config = dict(
    d_model=192,
    n_head=9,
    n_kv_head=9,
    batch_tokens=65536,
    dataset='wikipedia_en',
)
Below are experts of layer 8 (counted from 0) of a mixture-of-experts language model. Rows are named gate (a neuron's input weights, with its number), up (a neuron's input weights, with its number) and show model dimensions 0-191. Each number is 128 + 32 x the weight over its row's rms, rounded and kept within 0 to 255.
Before each expert's rows: "mostly gets" lists some tokens that are sent to it at least half of the time. This comes from a sample of Wikipedia text that the model never trained on.

# expert 14
mostly gets: " O", " Bar", " Ga", " games", " F", " Cup"
gate0 [ 81  89 100 104 129 114 100 118 105 128 115 115 108 137  90 122 111 137 106 117 143  98 149 135 114 148 105 177 169 193 118 117  86 117 146 104 154 106 113 119 160 139 134  78 136 164 153 104 112 110 119 150 136 110 120 129 184  75  87 181 140 110 145 135 143 146 161 127  99 125  97 118 163 127  55  98 106 176 142 173  71 152 129 141 122 138 129  98 146 107  75  87 140 124 162 106  49  89 188 150  86 159 128 108 197 118 149 185 165 133 164 139  82 158 100  95 139 138  53 150 112 176  80 174  72 107 190  45 112 114 121 145 172 113 175 123 181 108 142 151 161 200 106 116 182 160 140  37 139 100 165 135 112 101  91 103 157 125 126 134 131 160 160 161 128 103 173 157 150 139 127 127 127  69 157 132  97 117 159 136  97 105 125 168 113 131  29 142 131 184 129 148]
up0 [105  62 123  87  91  93 163 112 137 131 106 163  58 122 115 112  89 123 135  96 155 167 142 115  98 195 104 166  61 146 158  46  28 116 117 178 138 160 160 123 147  79 136 137 200 145  65 164  88 108 117 145 158 153 144 116 120 107 136 114 150 140 162 108 118 196 101 126 131 106  82 110 137  71 118 164 123 145 156 156 112 123 135  81 106 148 164 104 133 137 119 147 113 155 176 126 177  97 191 123 140 130 109  81 154 151 126 151 151 137 117 128  74 146 124 111 132 125 111  91 142 117 121 170  78 101 197 158 113 122  72 147 146 183 175 110 167  72 157  78 109 126 119 112 177 100 118  84 120 107 138 140 109 110 156 139  90 163 103  87 111 151  66 134 131 141 107 156 166 120 107 150 104 134 165 141  87 174 124 178 105 180  73 126  63  83 121  78 121  91 122 112]
gate1 [114 116 113  80  80 121 169 142  72  71 123 124  88 139 119 149 127 170 181 127 152  65 104 169 112 142 108 147 121 151 175 170 175  94 120 170 142 127 193 109 114 123  88 101 100 120 171 112 138 137 172 148 159  88 106 112  93 101  92 156 171 159 122  95 157 140 166 106 125 119 177 101 116 107 127 127 179 100 136 122 138 137 146 148 119 165 154 143 143 112 100 195 165 147  77 165 143  75 153  92 138 121 129 157 134 111 197  98 115 180 133 105 131  91 153 167 108 140 153 151 128  80 150 114 103  74 120 190  76 136 192 107 104 144 192 205 144 105 117 132  83 124 121 140 103  98 129 141 112  51 108 133 123 134  80 142 110  91  71 101  75 128 122 116 108 165 104 139 106 113 134  75 138 131 152 162 155 166 124  98  70  90 133 116 116  58  39 121 198 108 177  98]
up1 [ 93 150  89 144 112  89 142 171  80 150 104 139 177 126  89  72 153 112 134 161 130 142 128 108 104 153 146  92 104 109 118 126 213 105  81 135 136 117 177 146  62 156 151 142 150 166 159 119  98  69 150  55 160 143 109 137 126 133  87  80 170 144  80 105 168 127 158 192 118  90 168 145 182 116 145 104  76 109 143 101 131 105 104 159 137 134 157 164 145 147 162 151 114  85 127 128 165 165 115  90  80 156  68 151 111 134  93 174 141 172  76 141 142 153 193 176 128 151 156 155  30 146 106 178 136 144 197 115 119 135 144  98  95 136 142 147 128 159 159 140 171 112 156 141 130 157 167  86 115 106 151 122 137 139 173  85 149 124  62 102 196 139  77 154 176  88 113 167 132 113 148 100 124  64 127 134 128 136  65 118 149 127 116 150 197 141  85 123 120 117 131 158]
gate2 [ 68 122 150 100 155 168 148 166  98 118 174 246 178 101 103 143  73 101 151 111 218 130 144 128  83 113 183 152 153 144 108 124 138 124 138  95 113 145 117 156 179 125 153 123  68 105  87 104 116 187 102 123  98 130 109 180 110 124 136  97 135 132  82 110 182 175 129  83  75 174  72 157 149 161 200 135 132 145 115 114 136 119 106 169 110 120 151 159 157 194 161  99 106 157 126 164 156 150  94 144 120 112  75  91 138 136 171 114 116 155 131 107  92 136 172  95  89  86 142 105 132 153  96 143 127 110 129 110 139  75 103  98 122 117 145  82 111 169 106 122  89 126  97 105 196 158 106 180 136 139  60 109  89 111 126 173 115 167 145 173 184 134  81 120 115 120 133  87 162  82  83 174 147  98 114 105 130  90  79 102 116 106  95 134 148 171  86 139 112 107 115 146]
up2 [140 138 146 152  82  94  71  97 125  87 138 176 111 181 142 150 133 121 177 109  89 113  99 148 148 130 118 163 169 160 133 107 153 112 107 104 157  29  80  93 103 103 121 136  85 151  62  76 168 116 124 113 156 146 130 187 133 110 118 163 110 171 140 134 142 126  86 121  81  93 122 176 118 111  96  67 127 103  84 159 170  88 131 228 155 132 162  75 149 197 172 135 167 142 135 120 115 100 110 168  72 124 107 108 131  76 105 162 176 163 101 134 138 107 108  99 107 103 128 127 130  83 130 152 155 149 128  97 138  87 117 187 113 139 146 121 146 143 158 135 104 145 180  63 139 131 106 116 163 183  82 102 120 135 119  87  89 191 177 149 143  85  80 106 162  89 127 135 109  43 143 154 129 141 107 160 118  85 157 156  90 112 165  72 169 147 141 107 121  88 125 140]
gate3 [165  97 143  97 158 150  99  99 101 144 140 147  92  96 161 117 108 113 112 103 109 191 176 139 104 187 171  87 113 136  95 150 129 183 107 139 118 135 140  93 129 142 137 180  48 168 149 156 113 164 125 110 107 121 131 104 137 104  96 148 107 174  99 136 112  44 146 132 111 163 111 148  75 161 143 116 138 124 142  97 135 158 112 181  75 114 100 135 212  97 178 102 108 162 140 114 155  84  46 126 118 108 141 143 161 114  89  79 140 126 155  97 132 135 160 103 117 147 108 160 132  32 124  63 130  99  92  48 101  99 173 139 126  99 139 219 104 112 111 151 120 167 118 111 119 158 127 108 147 155  76 162 133 175 114  94 133 101  80 113 114 159 119 193 133 166 131  89 145 178  95 154 143 174 126 107 175 169 110 122 164 118  68 133  72 126 139 163 167 152 111 100]
up3 [116 136 140  61 122  84 154 182 136  86 105  74 127 135  87  87 110  70 101  41 144 120 110  98 111 148 125 115 138 159 141 158 125 129  97 119 207 140 100  89  63  91  89 146 154 138 217 124 192 107 159 135 131 143 136 108 123 108  98 145 156 140 115 135 109  73  98 143 137 137 100 126 128  97 105 144 168 141  86 136 115  78 144 101 157 153 167  91 144 155 155  76 187  87  82 162 143 155 227 148 176 118  82 118 193 152  98 115  80  96  66 111 162 117 151 110 105 138 121 131 103  59 124  95 133 110 141  96 140 140 102 125  80 123 149 101 128 133 146  92 160 113 160 148 125  87  93  89 167  92 121  77  87 156  95 110 123 121 137 184  65 148 172  87  84 118 127 119 118 145 141 145 114 154 112 151 133 121 132 136 180 112 100 140 159 181 121  78 201 138 121 130]
gate4 [132 131 163 137  83  96 155  87 138 127  95 132  64 194 155 137 160 123 116 155 105 121 142 158 160 130 182  79 128 162 174 139 104 157 133 115 161 149 150 126 136 130 100 157 148 147 143 210 162 193  72 126 105 137 140  96 184 109 160 161 116 117 151 175 141 154  58 138 187 160 157 110 128  94 114  93 120 122 113  56  48 108 123 127 169 131 144 132 118 148 117 147 187 197 124 110 101 172  91 145 146 107 152 117 147 114 122 171 102 115 119 133 126  68 132 167 137 101 115 151 170 182 150 129  60 154 133 175 179 157 145 159 192 127 147  95 124 178 144 158 147 149  69 103 161 187 118 123 143  73 149 132 130 121  77 153 173 147 103  86 170 162 183 133  97 128  71 135 175 139 157  86 127 164  95 177  80 149 148 144 103 155 107 115 164 178 137 125 123 156 163 158]
up4 [137 165 175 115 131  86 134 156 159 174 124 114 132 133 127 118 128 109 105  58  90 109  92 114  84 148 141 146 134 126  74 104 138  70 141 112 117  75 121 137 127 122 101 191 181 161 118  94 203 102 165 133 123 110  87 114 115 119 194 114 132 131 142 133 133 145 162 154 157 176 145 112 196  95 162 111 134 170 118  95 145 130 169  93 163 184 136 162 121 158 111  83 132  42  87  93 123 172 113 144  96 167 128  96 112 121 144  59 193 141  71  69  86 125  97  91 114 151 177  76 159 118 155 126 167 133 111 121  90  77 124 110 119  98  87 162  47 175  97 126 118 187 115 123 135 125 105 156 136 108  96 147 126  94 156  88 118 121 139 139 127 153 150  74 118  57 141 186 116 108 147 117  93 194 119 104 158 105 141 133  75  39 138 146 131 154 135 134  72 118 122 126]
gate5 [171  93 118 165  95 160 113 115 153 128 136 135  95 135 160 101 166 102 112 122 100  96 139 104 167 162 154 132  86 114 136 111 183 110 134 114 168 168 129 124 104 171  93 126 202 206 143  61  99 136 175 158 126 176 155 151 149 171 112  91 121  78 149 121  58  94  78 163 137 144 175 126 125 169 160 198 123 138 136 116 135  82 114 139 114  73 133 162 165 140 198 103 144  72 140 183  85  89 166 155 163 103 127 131 134 206 185  69 110 104 130 145 129  97  99 155  88  72 152 138 108 115 160 127 126 144 127 126 104 109  97 134 107 119 159 135 131 185 143 137 186 136 120 170 112 121 103 174 115 115  91 190 135  90 123 119 128 153  85 215 167 119  58 145 123 166  98 157  79  98 134 152 131  43 144 116 141 162 133 123 142 126 172  98 125 155 150 135  85 131 132 150]
up5 [146 119 130 135 117 107 156 135  89 115 170 135 114 180 169 169 152 112 153 175 110 197 143 150 176 140 152 130 115  96 101 114 180  96 154 200 126  96 142 161 137 110 149 131 138 121 113 121 146  88 167 100 110 106 107 144  95  74 125 113 119 114 133 140 149 138 118 130 135  94  75 100 140 115 148 116 172  81  88 183 142 145 163 143 120 139 101 145  97 189 118 164 172 133 173 167 172 104  92  66  81  53 124 202 122 120 126 181 188 141 129  92 106 173  86 181 158 141 124  93 114 201 107 132  91 115 178 169 111 117 172 135  93 113  95 183 179 106 111  83 125  91  77 110 164  77  94 127  77 132 161  84 169 150 112 140 165 151 193  84 117 190  86 115 141  67 131 136 164 107 157 101 151 149 163 101 174 144  98 161  99 166 134 180 125 117 116 146 152 139 157 150]
gate6 [134 132 116 126 149 150 193 178 109 143 145 194 149 108 131 181 133 112 135 151 149 175 160 159 166  88 136 118 118 132 102 104 108 133 139 161  81 115 119 172 128  95 127 141 124  72 146 163 102 175 128 157 126  92  99 123 133 133 181 145  86 131  98 104 169 179 131 100 147 102 139  76 138 137 122 166 149 128  50 105 188 106 125  98  90 106 120 170 185 162 115 198 106 135 107 179 158 101 131  16 178 159 147 138 135 170 110 134 179 185 182 114  90  99 132  90  86 138 114 157 121 106 127 165  82  48 139 122 100 152 190  80 159 155  75  57  59 118 147 117 157 132 114 148 107 136 105 115 151 142 112 100 167 118  75 124 152 128 145  85  91 115 146 121  96 131 113 119 163 124 140 112 122 150 127 150  87 102 143 190  94 144 172 131 130  89  60 107 131  99  96  90]
up6 [113 114  92 143 148 147 187 104 208 113  84 134  95 133  89 121 144 108 172 128 142 124 138 183 197 139 119 126 126 206  85 114 141  93 107 118 121 101 148  68 129 185  70 189 200  60 172 133 119 150 133  96 124  76 117 131 148 113 154 137  80 169 114 111 150 115 114 101 133 105 130 126 171 161 104 137 109 176  97 121 118 135 169 153 153 150  75 137 123 193 117 123 183  93 140 129 133  99 140 103  78  88 131 160 136 149 146 113 137 104 168 128  98 118 119 115 204 137 137  81 159 149 155 169 179 157 170 134 135 129 132  85 180  86 154 106 132 157  36  85 110  82  78 150  90 141  99 113 128 110 161 101 149 128  85 182 172 150 118 166 124 121 130 153 102 130 144 124 127 116 146 143  69 116 197 169 116 162 137 126 154 170 144  96 102 138 179 179 139 110  76  78]
gate7 [160  92 111 117 108 152 211 134 225 164 112 116 128 121 102  65 121  78 170 166  84 123 190 110 144 140 132 106 119 175 133 151 158 128 112 164 142 129 121  81 136 137 168 135 147 119  97  85 134 165 156 167 121 125  89 150  66 114 124  66 126 154 144 176  97 133 170 139  88 126  98 122 170 129 163 113 114 155 128 118 145 121 113 153 155  81 102 189 232 107 171 162 159 149 196 135 137 153 120 161  91  98 118 176 108 114  87 148  49 149 160 168 104  92 151 188 124 140 141 157 153 137 134 157 118 181 168 111 112 189 175 169 154 147 118 163  94 146 121 171  87  84 139 137 132 175 137 109 150 122  54  94 148 128 103 132 133 131 184 162 139 126 128 179 149 192 115 135 106 148  94 135 117  91  81 136  66 167 126 104 170 115 127 153 103 136  98 105 143 118 128 115]
up7 [ 94  72 122 121 115 124 143 188 134  88 118 116 109 153 203  97 160  87 117  77 149 128 195 106  94 107 154  81 100 197 166  99 122  87 122  90  81 182 120 116 127  87 138 100 145 126 127 150  92 100 124  88 152 103 131 104 112 172  95 111 121  39 166 177 152 128 109 152  72 138 101 129 122 125 135 107 127 166 129 158 101 124  98  94 130 118 130 144 139  90 141  65 150 138  90 162 148 101  87 144  89 114 166 158 146  85 133 169 121 125 130 122 103 130 108 178 144  64  48 154 112 153 153 151 150 154 146  80 185  68 104 180 140  40 117 116 124 122  70  95 130 159 145 113  94 176 127 133 161 131  95  84 128 111 105  92  79 142 150 144 134 158 124 102  76 122  83  99 158 144 101  81  90 129 132  84  99 163  95 191 171 105 169 153 145 106  85  97 115 118  95 171]